From a checkpoint of a small mixture-of-experts model trained on Wikipedia.
Experts: 6 picks a token, a shared expert of 64 neurons.
Training: a variant of Muon for the experts, 387M tokens, 5907 steps.
Below are experts of layer 8 (counted from 0) of a mixture-of-experts language model. Rows are named router (the router's row for the expert), gate (a neuron's input weights, with its number), up (a neuron's input weights, with its number) and show model dimensions 0-159. Each number is 128 + 24 x the weight over its row's rms, rounded and kept within 0 to 255. Numbers have three digits each.
After each expert's rows: "mostly gets" lists some tokens that are sent to it at least half of the time. This comes from a sample of Wikipedia text that the model never trained on.

# expert 181
router:135133121138166157132079166098134104135113122111133116127101150149089116150127079092146085147133117088102148157121104162147150138170111173122124142126091094105130147162110150141135133148167131165104152158145143085122115114134091164098123148085114171096117162124168158161154140114167120167123157119157122125160115143121082095114133146092139084138120093177103152169159112111104109109095092134120102116137130120100124139097142146128129119135143148110111132103156147113129167147134109
gate0:107110106114133135116136144113129101150107098069160103106126118085123142102133139121133112141142121129161169164117158172160110126140129109067129072130121092162138142121112153208145151109146168119153082104058122120116109154156115136150107109091114101111136137103140116115138107143147123125112106143118114117117119100114129151102172126142173165149130116059087125107166151118115133149123141149103145138121122146153143148130119145163118096102116093102116118119176118125154123139133144
up0:079113106122173105148189115110079134131127128126145104120100080106118144136127189102122112121090128150169175141095157152108114135089142132100132129089143142136090122118140139140170120105160145163165095096117162121142130127152131155139153115161153129108175126123102124134162087170151112153132107118116156086107104115124110116153164087149155092110128123145100101163134121130098174129142142140131134101133148117097127148129106112108123112143153125146081108129167166137160139150123136
gate1:113088176140147143114136112132155114141128137146139098138101144110118120125096130100097108124131125097127127133146076121166147113125131121139126148141097104110128194104151149118124127144147124122105097125083139084079173128105110123089150173144051127141148109119168139099164165103111146118119148105085111123111121134131117126103113158099125134106083111161127154114107125148142116138111153119098117135098147102119104172094152152126081170116108164154092106131142163157151113162170135
up1:123109174107117109119136158109118086112145126125130067109080117120116128110103099091098108125121109136139156124188122143110135116116110158160162126133122107116122155102109129131098116131128117147124139114051150081109135109104126075071141133129097078113146107153125101137169155112150124145133146165084100134112094121113113106081144115118104094136095084175115124116126133142118129138118106114157128163104115124101101125154120137120075162106113119131108112091124169168120113130150121
gate2:132081140146098150146145120138098131075144145125125108077128116143134125149176115089122084127141101142101101167136098144137122115128111160122147142144130145111124122130180143093126104118127114092138155164124108071092101120099161154142089136117140114135186143118101120143111094138164130149147123150148158118136146162119147103115127159105142104118126150146143110167121144123079184174141101171117091094128144096089147123149137145147106134136115162154142100113166120132153156132086163
up2:099140148110104102121157168113147085160137153108152109157124177168134098112098106154087149178102127120124127098130108170124129108103090100112065117128122096097133142105123144179081095095111161143077119113151079128136162151122155105126142127075085145113104095113133135108123146125127106124139145139100081125157132183145106096116100155133125158113143137138141134100118148150152128146124107104148144129153121126174120155134156128162139132140113142134153147139088125159101121115125115
mostly gets: "Quali", "Resul", "Qualification ", "Ec", "|---|---|---|---", "Runn"

# expert 174
router:105108172101100170099132133133096159087113117136160143160091162155141151092139126153131092135166116131142142119105139128151150103096146117177090113151155108143130137091084141136148137110137090111164124121104119158188115123140141127119112158122104115127155162121129096082145140110163151116136151175096140158100137110122135109145148089099094175100132127141120117107122110117104100170146133161126130135130098111103088165087118152096098130121122111132152098152106169182135122141116123
gate0:123148118132131119142174156098148137118116092173132130144139158106119184132125107107114135122135075137110129093123118172079142120129149119129084140158153128109143132121157135157140131174137129127140110132132156150112110107123116101152132131113182102129175126096139089199170106117098137127115131118152102092145116134135076139103155089108126142155118101134110141121105122092101135109144092145161149127112091083108114161119150109130131144118130122149068150137152167079124152109099081
up0:172100134082110153158166150124146089086140159110135123133127129145150134153099108105171136076111116125127141155108088119106115178112160128103131120121137156146147169109150119120174129146166113136154123134110115143098109139119138145179125168107089167128128114148098122110168144120136136117132109159121135098093145091118150121150150127108124109119170138154119087101116105117113102173098152152148168145100162120137142119123151173115145148119181141091101155128105166062120124129131119
gate1:129100117123163098078139180086111135136111134136122083087113129146132143097140107141126131164108128151131128103131130181111134135132149144181159143121146119126124106101115118088106143124135104105113146104148153170145112172150096133131091094156146132129136144152201135126124111106121085099172125136138140106198105140096152131108127130105125140139160142138137129139152140113134118113120102118146077112127098124082077144184139152120123084126118127149079112105116119146115081138098121
up1:128156120124130173128200092141119137124119184125113172170153105126147134095129117112135112121123137121126125126164127144136145123154159139142165110140096141163181135176135141170147092127102166156134119145148138142078137151114110126124138103095154113129148090129132129128108124178132146142126081142120131171139180137116125111094142114141125141101131138124158111124097146137159101131147129135094164155109076132181164137133092141140143101100102154144122125168109113129173161138136186
gate2:099133116120151101127157149163150153161167097127138142177166138129139133166125127135118105154095106096150130100083132134143124098103092105127129119161098092142134151158155159134139085122089122131101161098111123111130137155179136124106101091138091091113141113087150060125098119113085140099124105121110112158134161165122141130129108077122136134169116110116147137142090091105088109130101127137103112119113142163114150100125131130135129149123139168116124149171156073109099103142117127
up2:157092105144151169160096097145079146111088165146129119110088134104103107107159084151114123125146125138142134149104160125191095159135132139140157145110148129107128159125103093089105131108167162121178107115121144111102120138124129134127082141138140147126120153139061127150118148078170129148101158126127168133120140121158145131143142143131093135091126133146164113144149131125149144154145089152155165126137137120151141123130145122129105128098104146182150096133069174138120095128131152
mostly gets: "\". ", ".\" ", "). ", ". ", "\n\n", ".\""

# expert 100
router:166122114088099151134148137108098106128112142131148119103102101118167144127139154125108138123084081100129147146113105172099119142132097108154091116165132180149140138173080114137162126139098115147107077136102147133104112148091086148128105128085106109134120117105095144124087130140134103148103118112148141133126125125118094103072086148170151157127138089119118125095163106109122147090161094131161144086128104140169097092158101139138167152128138122139123140121092144161108123141104120
gate0:123098118152139091102106136111145116117148127094117112151168152134123161138154129085054121146144098074090147137173119146102131136127119138156080135155091124107076097131143126101116113102117115122153141140129094110075156200134116119133136090100134120117088126179110139101135114159157135129096111116115082112149128132149143120103093206092141130142150139139110142143137155125100144128131138126117124115110152079155115139133099098145134142102135119111135135112161147141139123168118113
up0:123142097131108114129119086101123106168120126130122096145151122137120164134096159112123138106098109121060137098163116117078142115111095085150127139139162121124116083148120087076128131104113104171136164133155098171105141193164113114141143092109108113141126150180118121121119140101128124101100154121143120095160164160139123127102109137108150112140124141115147099113115140094121136162102156163119116105096146145125090154154116108104128148135159130113190184123137121130114145163112142
gate1:080171128128126144142122172120113121142093129097130128130101138167118159139100130080127118109153103083119114112113083137156150128146131147127115138156122140129115108154128130116115106132135132141133094128154138106150132116174101146152178125084120171112115143143122128119145112130157150151144184103134145157133112105130150136108110184083170166153148117156175084158154107137098149111177091109114098112107146117137126138115081139107103105100084113127126161132181130097111082108122161
up1:175110150141178093107151061124139109126132139129154121127132110080124152104146128159135129098122153159139142084133152120116109113100108114166122137150143126105153128091141107183114176097146132123123142156087114159117112126117103127133145113166147100158179127133093125146100158149103104134106071140104119106129145125154144149141160102162120142120088130095098160156110152126123092150119187141133120149139132138094141098136162121194122165124141126147117111133137133166148148161108109
gate2:132068128093113148105133164098098131115139137124147161127085135077140113112119102192138120109090127094162136146139121153140127113083127106113139120131137178141154174124132113120156086155127141122140109155096109167102085087118141105120113105107115164103152102118131115140135118113127109125126139144081173119138141095136128124154089128166100095081136101127166118115154143132104125088132133160084133148142108142102113127160115126161148134084143087105140093104093105101155134120096144
up2:101135114150144122132117135139159137163085142124110155118157114157132144127146125089082150128175141182113127100138147101111096122127113155117130151119142116118136073123149151123114156123109117137089149075154124098096150183129147125094138124144128108144147115144155143080139160125148136123144148111161075164137173147101152121131167116113161139188118123132139142164110117111167107168140098086161124161137142112124159142077131087129121123126121149155144170111127113146094114090168133
mostly gets: "199", "202", "201", "197", "194", "195"

# expert 166
router:166127106114113177114179108124133109122093106128131160158179129179111120126135095092135106101125133134101105135143140123165109124149140144164132107140174125087135127173146156161092095146126112118117135167141144124114110149135144128115142108133096141113146100149198107067105141138129161177135149099155167162151164110136104140127162158103153141144101126135127095147104141086149121130150081106126112127102146129157106060115132138135141121102114131099148108116107159103122126130102126
gate0:101148087179109125128143084159099132120113134126122146094096100133125143112088110164121098127122144123133119140088143113121130166115154165139129138121174094119125154149111145127158101114129141129108144122160142130086162128159145167146080107173132108163132151109046130137148109153114141168142100165120125116148131113125107139124124122149139167140154142110117183175140133169090133132117147093114130089096109102136082136122078130133099120123102152112143144138152154151156100173107135
up0:154123103109169106099132129113167078098101088106166120177101094111131165179126159124134182163146061126146119088141109115125126108142098117104096105135138136144132122097148109127131138158137137147158105126150118107151143145084105118090129076104115119113129148116168110154104124121119156129140136109145099143120140131135142113114126121083153102102153109163148126093126117147170144152122115158162089105158137124140149171176170085119114104081130152144121140113114123136124113115148144
gate1:110073111095189148133154121124131166124105127098111150132153120128115146160165143157155145108080118121114128105065165125133099148127082084128125063100135135085134156112117167114144114122110131148141163112126116199115122114117136121146096155119076105156109118155143070166153118169115112148120130120139084114137134127137108176130174162108134104137132118108141115132104107147122124140127129096090139121148154154130148126143096132119125082110115130150144119119148130138100135113139092
up1:139152142136137088090116173129149117161111134123108145152117117107119150193125094127119140158125139119133147130125114164099150116118136122098093149179152091171133078123098148139118134155098100098123127135095158093173123112158124130156112136115166100113149102122153125121081132142108100113099120130147131142113131128109138071153088112143145134175116123142131135144118143138115126084105083102159133118194139151096102166081166139098146130160156122142110156086124139115110103130157146
gate2:147127144153112142092143123090126122120125115108121155154132099100101164125106137102157148088156152146124134065097156106105105124114124092099117148153166135148161108150107113135102167133112179153174174132132127140183182164168096154117198133140140122110114112145125129120125172147134129175128159127125118156137113109155086143138126157117098123120104153096116102124114141130114105125099135150124117147120144139102120120120128118111161107115140160096106109103182095136073124116096128
up2:097135118120150126140149165176137163129137128153145133109119137174134149179100131122135135165086122145152115173150087140122128131144098136136129119094102123123117161115119163093177113110143105098089083100123075130120069107103156138154090126111099110101126160143118135149129089110104117103163126118139130119144169130136160139106120125155164116110181132198131160113139103156131133115164123120128094122168105119136107126141148149147088133132155092139132129171113172129143122143163107
mostly gets: "from ", "From ", "through ", "across ", "By ", "during "

# expert 65
router:180103095166143160182080117138121145124148099139110143141169127132091106100088135156119114125165144123145105137135130109155099121091155135143158136116150115083134137156129100136159126131140147148169134109127117084129134155118123151129101107113121154092179107111157132080114138118144141148142119146127169134139142119144137146157151121088163173136090183123114114123143131110118138129119093107161127159079086109109129104160154131089160114116131109083106143068137153092147129116144109
gate0:156111144160140136150133171130172106105094112154092133130138104132150120086122082123157146134112140132039135149121104119111147124145124091125073168119143119150120136135129103149134120102135097166132094134120136165098125136089116109102128155162086153076111149104144157092122140112111084118121093095135136076161158126162086147145145125100103123117129122108115105134160161101080113121121118129134151131129173106141159152118085142154145123140115123118097166113134159120119148112110135
up0:091097137132114120177134140129078115128121094143178101127139174155141133149139151104120107146131121126199125084154150165093118123148133153103127146161142102117146120124180144135146111181125158085143161117137122101123139116161128173142166109089164141154132120140087142190125125149136135133110177141171137141131098098113160103117127130141177107146100113117157139158133142115183112106134136141146129113155109114108127137138156103138154137145147121156175137099142139138117113137114170
gate1:136120159122107112130110122127115127124107174109154114118128145166127118134126133143100174162130121129079116107148115156115105134125141135113158139123144148145103152126155125090111140101114129141143109118144116119142124182118096171141116110152138148139135108113124170101177107084131099112131138132092146105147141154155129110126146172138142208136138082075120100123124128137170119126149134166108096087149151146105173152090158163093125124150097128107092105123150150085147154153057116
up1:085103119110145097091122142128133128125099111120122112167156121182162135126158111132109131115153103054135110151155161120100114163112141130118094137148139132099122187119135130136115113105163120159141126118147136129147146143163120095124133177166142104085155130122126127133097101154152149132138163144121123107118121118157140101083151095119123128066147113152147094189123076113134148164169120149095128126140139120102136140139096115092161163117090148129105164142094131110147110164152125
gate2:109144102130123189129153140143143153120094132179118159177127117133130190117095103144177114126122115110143105094129091099159143129133149132123132110148136091139169124166118130118094111156120141118146113145122117127101134107135157131112134131145132117132097124136211141141098139129132076076143129093121162124169120093154157144095116111106088142156154146087119124129161125117114128148108106077099103111141138118146136113141130079142132116097131102130140081152126100128135083122137074
up2:091141166123125095138107110118109110118126105086128156106147170122090122127183120119151124107156129133159116106144129170144152125128121095126163136123128147123124128129107107100156114111128141111121099139118149140160156107141154137157147130086147101119126123096066071112127093144108213182121132105156124129109099188101088113140111127130164111125124106117111149124100154157122109101138172176137121146112120117129118145134096174109149093162109129142116154090170152121102131115148139
mostly gets: "During ", "during ", "After ", "In ", "Despite ", "For "

# expert 116
router:159156106158128151137138119125142128122130155119126105132126128068128119118139106094153095092115096149140102128148108142142154161128136155138129139179068095100146105149082115153095156118133124135128154148108133127153134174186109141138107166108137107113135175162167172139134102123123096147126114135149130129133129125064141112134144135105116141128175126114161148101110180130132089140103115144122135135184090144109153186121120110093159137120104129109117166156166102118164126141133158
gate0:132138135102137132100105122112138133081156141086111116094106176177131112150136078137150150142148132097151121102152102119124126085119114171113129127128110107119112122136101111192072084142123108145162110127114151136149127128176069144120106113115137134130093146120106149127111113118118140111110098142126094127141173116090113094117120095138136120097079162095125108112160159142140106129145135152138118111138108125129131126161138169114142181104120117155077104107119098101112077163128083
up0:108145131128133109120120086097134105154131126092132130132111186151071175121145119131120140138166133150129140113138124085109169123119126171155086105106104081124118105141115122137090151119093096102131126148125120115141118129150105131118148068109132118126091162140093147141102142183124119117057125142127135154120125123087135079106140071120124100133123134094132117092131145184127127157106133128156144128153141099147158114149134120124144158101081131164115130125085104095116145156107086
gate1:127140133127132142123141140104121139126122101117094081112118139108119099102153143135162131173115141146134149195116158172157141088165137111130182124129096130088128143146145112121138148153127151096121113124111182101106140135166129128140087137139156137088111091109129147141194098153097111122133118122115111126096126116107079099111106158115145168126129109114119157125099143134121139168123142124152093150163110069154120152115142193141116136142120134141113129140158129176071108149110162
up1:117091149139136094140115152120141088154094135114127182139164139113134125161134158152105179112145150085130085102165108066110148133110128130109098108107173126115131137111165140119127086109155123133118127098147115085156120160107124104126170126145101114142100157109131148137106168106142090096148133131131125117159156174146134131123142127111111115156151165186128154112116171160125134096142099132119125117104092194105140119145125089158132123148136120088147143123125096127112119108115076
gate2:100167154116122158158135088144125153149113116140125158129137174135119122139149139106137156121127152065127134122142121124115133101110131108144118106144155077109119139167134138138173116131151087115157078134150089151150137093134163137201110127111115150114072133130142131120123086139151123138105125133086151107141122168116108128160107150111134137108126114104144123146132132163133165130178173149171159122058119085123143145137160110156104134128102119155141151148128165141109122111185143
up2:117120115109151126123120154140123114117150129112137119121122133145153109110096113133134117129115086186137101178119118120131181145129127158067137127159115175141140135088146159128100122124085114124094169143142158138145188144093116125077134123105077127143152087115148128112142137144148096082141124157125100175077165108122148160119104069140160094135105131112128093122157154116095119122123103122136118125130148141098112141144070142114141107152143097117140151097114129144109115102157168
mostly gets: "Mc", "Garc", "Thomp", "Gonz", "Rod", "Jenn"

# expert 160
router:145179084111131156129155120123129115098110137135155128126149113159100147106160097156084095119124100124140099125179110169159148135096140133171119137126134167098121126156119150075161089109131123170165086127175124096102104135104118143120139114123128095105160127117177103103117117134157145145172122132185130150154154087119166134132158145145112108131099170150103119109125147145166100120133118122118137096104095143144132085114122118100116106144094144123115109170092151134154113155127103
gate0:174132132184089119131116108147161116106160120156070116133121139110111115145158151124142148142154151141113109102148100097124139104133169152151121151114173178164131119169120145146141168140121110122101166144089119142132114124108124172177103122133162177130142174105153132121154107150139123073176152140165081135116115110106113126156141106136069120133124155149109137120115142138141123125151136154131130153175135128123144176102160164138160117132075111125147119126118122115124138167117144
up0:118108167095178112129090150116096141131105161098141138156152110125136118097119112143081085138112152121140152174080149141126148118122115126106122090132133077112139106094149137123112094123129127115168105145131093112100135129138141140113134149155100115137141124160126096087140110117127118170126105114114162144180154131149116093097152122142166133117103125090140126139091150152092166158137119091128105128105127135105058094147094124122104166139192130120095105110107135148167122095158114
gate1:098153097122135136134139159089119144118140136133123149114134145118172115150140123148135128129068108112135110166098101146147155111115113094128125124140150152075141100157122141155177150179110138143144101136116134074117140095132121154124124144120148138144129165107036098161094120114169109165121133142129150144128093075116155129098148139155157159087134104151121135118140108138135123147126114156114126165098173121123101100108100176097139127112110096111124136090164136156118153107134092
up1:102122159103136167138148146143128128142144152120128155139158134114082119091151111082121061104166136143155133161132180137113139139149105153122126138119133115117133092119138142149119099087179144100120109104133130156113115105141158119122120136117127142143139076156133143120211081075110146136168156089118124129087151163140135135102124121092134101138115116122156128165154126098125159113116113110168118125086120155101150119121132113135121150109156120162142064171132161126141138128094140
gate2:115096073113069151116139148123106115133114152123115134148109175129143097102130182130131139113143110103152118095108145104118100172104176181112136108127134135129103123136124147173126096098041172133130133099139168112143137124135142082145100139174146126139121164141148129090145119132106113097158129157118121130107156129086119157153130131126115147143174126145142145119128119134142159111149157123159122122122149172146166104132145135100155117146141100096127150135127121185145151113174146
up2:143143158110180107129111091136127140126153140124131110133147101125094105195127126141121121142143135170092141160138156110147130096127126112156147151123119112152115126133112152120120133149163072111101141131137064175097123127083125127160108146101118163115115085144158136103137129128081173146086188133117128122139118152172171118092120127115148129151098088075136133151105122125101107132104134138117124081126142145116099106135140117155108160135153150138146063106121126106160127097098127
mostly gets: "featuring ", "by ", "including ", "alongside ", "starring ", "containing "

# expert 232
router:104080177136137124122155158097143125087115093145158135150093123173172149103120122140097111121111125127135138144134147163128125139083131146138124115175175100135123098092136150122158103131133097159166160112146120139127130131124156094083127163125126105083110153110108094093115155127147153109180124117138110148121160112146173150151168111143132134115133089104112071110128121154138096157115110156149149154110141125115101132096089125070154137106158140144162102160105152152131114137116138
gate0:121124125144084143128108140113071163088144182154107138088121088153120123124134144129135124110113123104110124123140112116143141138130101136123133109088153119121129132134170112122126149119118159105123132144110178101098111117124101083123123110105170131171153115103124118155148129094124142126091099109135124164135125126118135115161109090155191174131137113115132098148142147103112125137113091069087104120118157124134181148154121104129127026128092141147098164126120134134166114124139149
up0:119124105172115123117136106138107110112077198168101166166116127147159137136165113145116157123133139120106082105125053127138119164091125131125093144139069149163117132126171107125167144105094164135142139134090166089114105176135154128126130124119142138128116138114155127137104149108157116100162153145153141125147127153104134093122102139129117153070135173142108122107113104123128150123102117157102101146116113087135158131159141136135131101122141100158114103163179143131102134119129137
gate1:161108124129166124109129106157097101165132122115111148142125116129109105118109159149147159080097139107114121121115146105084137093141171145146119147122141125155152119113107108075110132131161108159155145169126157087161125127079126145175121161132131105118135159118111118136076089169120151149168122167120119102099131132153127201142116122131145182120145133126131140111111145094125182145171129073132131114151126114123157164129156140126150156114158108139113135120104137132174097121168111
up1:121087124117149124098116089132106129128135118099127125135123138133110110127125186157157110124109128094144132130106109117094146116154152109161160115106151132157124134114099133088111152114131143146144131169121131071138134129096148177134103142108140113128144145116104121103059091126157094137145125165087119096109107164160099186131101131116111193095139112121080107107127139147090174118161141087125124101127111098110135160150146167108158135124123106124083114119106140140185112150147117
gate2:114121113162153125164142131124135175104135154101148093123097123123112108122135083093103133152173145135139112150087118135126115112134145141093125145147138129099114122126118081105129086112119131146142126136080117134137127097080148151127168076124128152124087140099133167128113127089129168140128122106100133140117130166096159105145150133095090091133121136138151102104132110157134113151091099108159148138103135099120110131106158149161119083125120104068147107087162091155053130102099127
up2:154111090093157106132117124204163118139126126114100103140094141130159087135090151115160113116133113166127155162119123134086116132135116146164127092100121125190093171109099104137154128121121112123139127106105132109144143143085146130124116122130090085085125135124148107165092145108121122124111141117125124127161155143094171140156110123091102092126148089107137160108108095162127146133178127129155141100136127134101130117111126134105160161161127106156144119155090159143090101099173101
mostly gets: "). ", "\". ", ".\" ", ". ", ".) "

# expert 115
router:134117123115120150150113105133083135139122147163103119148084127105139167116117174107141163102087107104101168141099117142121138097127120134169108116128129134187107106139079079140128142154118115139167139167111159150132106121092078142156134152123114107156131153128122126085112129132134111163087138085155123146146107112140088135104132139145141145129110090077092169116159087101101134115159096110177143099134112154156121102153126158111129143163144086120121138095095148152102107135120126
gate0:109135159121130127155114133131150088113169126129143135086090112113118120117122106155143142202119136171164148157135131127142103113091139169108102078109130125116115142115112116126145106161146140175102120086136134090136130107099155131156085104137147123151121104127164110116146119131105142109171124131117164114133126107154147094124129162143119151079141128142067126087158137122096151121182121094110104121164116111119160103117138154109109134148100117112132080109108178096114090138137078
up0:164119142146090170113159134143139147141141140110121128115065122149123121097083120138134115117097104134146109123116111129137123130156141083122149135117125120152135133152096140202116141138168142139114116148133114156102120152129120120120128176101138120100155130168102179140097079100158130114160120131141133106133148108132158099171173102113164094139098140085160125121087113110164121127082106143127121127162132084150175163148157132128164094124145098124153076146102165113137117141114146
gate1:145167132139134154131121174108157144141097142147114108154151120089126129095100124138134083113140122166120092120115145119152150156160152146158118108112131120097149111144128100136170189174121159114216114143142132128106137147133115126149144122102130105107105163090131107118137147158120085140122085095122090119143120089190131108138114102158109162136163099109097134132124105159130152120097104113153123102119114109138164134165104127144109121093163158105146128156139087135122104111109167
up1:144109143117115104141137116139121146129145149094112153106116114147075121184172111116133172138164106095145160133106158153107121107102107117102142148151102120122124132154126134143108125120152127091094110108127132083168128151133154125094149085095138128171136072151110117138138096083129155137158168154156166159122123132058123150113173119090128124122128149148181114119132144090144137131177131165120111123161137179116101145116145126103146140167096115141122146130104151116158128120166111
gate2:165144110144131154172141152131140132120132100190156146162140109126131146113083132083118124126092110136139122152145144092178124154150142177168093137130145109123140141113091115168102093141095088121160127134151148093123121133112135113146157158141107117110142128108162106159098130091151108123116114139126128112114109132136141164185148154094108106092145166141115104138138145118069156113124109094095132114195145130143150142140129126152147103108108096088163121150103129111163114125163094
up2:097094122128124152140117121144121108118148134149093122090112104123139157145154160114099092151159167172122097120138151118113094152129076095096133116076062161135095116108118154106115144134107151103105131148164162124160116097125150128115095086145151149143095106149142153134153141158104123137138152152138141132131102083073142122129127157150085124138150133158140131123125145162183127099079117165124171141128138158092121112141123145125102122145125121156090132148178126156130106137161150
mostly gets: "197", "195", "194", "196", "199", "198"

# expert 168
router:092145146123093151133148090170095135113117166121107134151113125085123122163097115141161173079113150116127172148137101159133167080144123077140114170096149102153134139157114108083112141157107137129169079142118116102141138114136099155155141094152112149113172130109097105124117096133125167149110121175091137112113132107146130109144127141150134119101113119096126169152124133103117172087157156142127137158121131112095113095127075134127129112118117096167122156107114105128131157115157144
gate0:103152110137122137123114136132158150099138136173148166095109121117124115103119112165127166100113095156129129133151128112172125146135131122098149076159067105171135152120122106140176149147117137102155171112108126129136099154132171121109101127141080130121102141083177144119108132130158118139131143147147114171183127134072109163143150136128116083098172164150136115152088101106116097121115130136143166132163146076118135158144141149168150125112130147141144142113156111127149118151118095
up0:118132099150138142106128120113147142192119135066128140129135135133120153143128150093094099150096111107141163126126098148119091148139116140097081084159157174104123065125125138115124119129115105144143156156133123115157136138102112104106126113116153135112123158178098146131128164132164071146133132112137117100085105108132142121098126124100123149148099087137127088142151128082159154136134086106093112163115113159146161139138160114090170129153122134113115097164114121127132195118130153
gate1:123150097121121152142137140135126176075141114132097153145099162135119122137119094163116104123087119120102127149109143080149149087154165112153147115168164157119110124121114114138108103122129123164083134172120101134097111118119181109142131144122151171110146132123103182158112106105143158141114137108177137121106132120128118140153098163113152133139075148135126142084130147099143084164139120123096092153154092140145136117108138178092110094130109122137114155119123121138081160151099081
up1:125164137096102125104082154169104136190137135121120133122167179115117115114113110119084124131109113121131104102142160113143119161122153163160111126136160153141105169166146134077109143128124132100136132127131150135099120153138132151159113078153100127093130113077123086115159199119076131158180131135133194105163129160091115113094087154139133125120116147128141140145123135116137110112174117123110115172133108131106137148158155119113131108129090140107170122124139128128117139128129127
gate2:129160148106153159169142179109136094116123113134114126160126129175121146156143137157131110160136117100143099130120124166108134073130115149074118122142131077124107148116146106129127130108145157125110098128122137144119088100150091140140135076134131069142145122150142141187153127105131149170079084155136119116073064125137131136153114156129133110138109143148151087117107157123143131125132122137098120106123116155130119130159152167122133129116144150105113180135154134158135100055129123
up2:166079142100163107108092082155137107137138125123130083113082131133141136075120143076120118116143147120095121109067120119108143178086158147121168117129134153105128118113145143128105140122097123109141137139144134127133188098130119114113147136173127097140095120115113161107146089152136135144133160124144140112135147190092120124113127167123109144144098134138115111175137127168123157160178118127138085149119135094088108119132145129124129109147124133184148102137160128139108118161171156
mostly gets: "States", "century", "series", "University", "birth", "footballer"

# expert 169
router:142118160123133149123121096146113187111129119165103146145102110100116110149093127143164155077154135109112165125105110135113173072134129088151137170134132102152114158131144095064111154147117123137155097152108108093163115110169114170118144134142122159160116099119163143142142109166102177148132145141093127111144091131118125095169138139132117165122107140109126149158096129103104170097167134158137121145089147070125100120118118163122138142129119128154138160139147124128118148110129164
gate0:111143143128151087127097150107129147138137094142096150125142128174112118131151133163173138176123113084115152109126102140136125109143118116138153078138110114152117160148106140108156102102093176097125137109102129123137155104122140083118083108118161144165117121106118074114148152137089122129144123113144127119166109157137110123110095107147137108082119145141126183162120118147117145110150134135176124045136169122161142109087128130132132079135097115144118127096128138096141130163178135
up0:143157157137130116090114146126146147120135108138116134145083118109106137121148135099152167089135126056099130138107129130126136108113151147149173111149110124131119110168143146143148133099110165116133115129142138171151165084154118136196103128110129073093134143138096123113123108129126109140121105120151167112159110134167112137098110139111133133112117105152107157128134172135071105114136156147161142105120150091116138149090131121141132111107148101121133119056152156110074131178183135
gate1:113102116147141113178102165102126148147090109097121119108141096163137126126094109150122101104076132135168145099100117141160109100066141112106157130086135107136089142104087123145109135132135160187123117120102122135079128109103105114139125127165129146087091096162110096110160154108122119113126145114133180119141121150120111097097129098149113094129113116108146145138188078121111137130125140144144122144085167087138149132167128103106134118098117130104124165110133100162111120147146151
up1:147121157144172140139142146098143144141096112125135113121117121121107155106114123147087107123073127144109143126119101122095140153162118102109119167126154095135128153116128115154125124132154145153163168093099158210124073121097108167158135143153107192136135105108142127144138117118126128129131097104129175121150114098110139169123114095144159114131132114129140115091124147115140107144085112135185148131100165110144130159139175113126071124133139104084088144121165088101129110130127152
gate2:180136134126140120123121108141117141145145141157139116133110141113127156149125112089096135181132101149139145163181144126119174116111093138159086158114111125116146141143130108099082116126134103156094139140119114146153177110112144111115123162180115133119075073123121154104125125097098165121103118151134133165127136112138142102186105114111120104126154117138112135133133119169096148118191095097095097139122103115134143057108103095129185120140153138131127112146138105139117148117160098
up2:134122117114130129105124118116082143130144157156102127154118089128078124153078133124152165143132126157105139127127151100114187161107126171120105178129171104128153130100107112139135117112110086149104115112067111130140129122127112133114132159144123172142114107118090140103127112167107162131134104179139112142146102133142120124140137138114125134149097107110148116139107112165099175102178106155086138130140141121154139125099158143132212141134156153157115138114118092116152159081135089
mostly gets: "States", "years", "season", "game", "century", "series"

# expert 226
router:164138111153119146138111089158153139103144128143114126121144100158173124113096117111136131115144120181134091147127145110123132132124117164149138172139167099124123169079181132150107136111138103104113109086126121117110085094119125136074108154150117159113107113135177121122131131101090094132114127130118120150134121142141108124163155138115114167128121137127140136156110104129145081070082094146158148111115084124175132163100162138163178133144128141163095178106125129138136114142088147
gate0:138168159111117108096158139130113108143093137139121125142121122129144151165157088120124131110136136130128128134140142085130148137127144158140128156122144151150133153155157085107126111137152122122140073132105153055145122142135094114129116123107125106145150168151129153125155116099131111111104123117103129159169171124161114129132102131131089202152170123156103128144119167135091179151134105191135118133151104124137136135087126146133093140131126164139181112136144156136074135197119104
up0:155137154111136147088145132137086142140107120136133102096088087111159148144156112132118111123124148139133131149135118107141137146108162174158171140101146141140126126139122098123153147122148085136125118085137133083141100146131144125105121136136113116136165150174125140171166122107142161160129138148118105174170139116142158112116127172145107212153168161173102116149099160129116193131116073161138138131138105108127098112142114163128122148128133150145152136150140125147104095172147097
gate1:107072107092114154090081107120137157120118156146155090144106098130100194165106141138141132147135140099120153151112132097091146139138137115126117165093112143108078072115127119121128109128111124137108152140120135116147121132122103105148108113161137143143094139147124078137145164128110092100142118111085129144105145088100134130130140144201130124118147142178173138129171146140122115115113082088106131088110168142110132157131133116166125124151163130124102121118161114155143153128170106
up1:122137153148124091114155095143140091133119100113188129099141138155135132104192129146100134096113143135119113161164133122144134110147132116125148085101124114169155145148108094134131129136124152101136158132140079154139109162140088176148107132117075132118158112129097165107124117161123145155118109124143132125171122161151088138113101151076114098149156142106125136150120119117141167141127169155165143149128081156147140115136068125098164145116186122103165125142140096112095122133134148
gate2:131133086132162085104126123094096118117068129107131136111085172133120150156159143127142092150153140078115165094136091163144134126150099114114109131097119125075137184113128129096081143091086111126132147163113142119133120132127122105103099121154174121139098118155134119161124145154132125083113146108134096089157135134077144133145143149099098170145133144120121138126106129093091123135153117153144102103112079142145094125153146097133124137182120144154101144125133143144137158170121131
up2:121157060115131073091141096146125114108121118115109134131127131140117178103092119111190095138129146115109130124110090146109144131124137106105094112146107113083166147102147153124109182109109130126141132129136151144103161134126118127155117124169141149102125119113134109135124146144094109143126142146125110106132134119114105099134178181088086169114128136109131134121116143156116130135124076180132102097092066141151108115123132154127115126170151126132101145136219138134134156125133115
mostly gets: "The ", "This ", "These ", "His ", "Her ", "Its "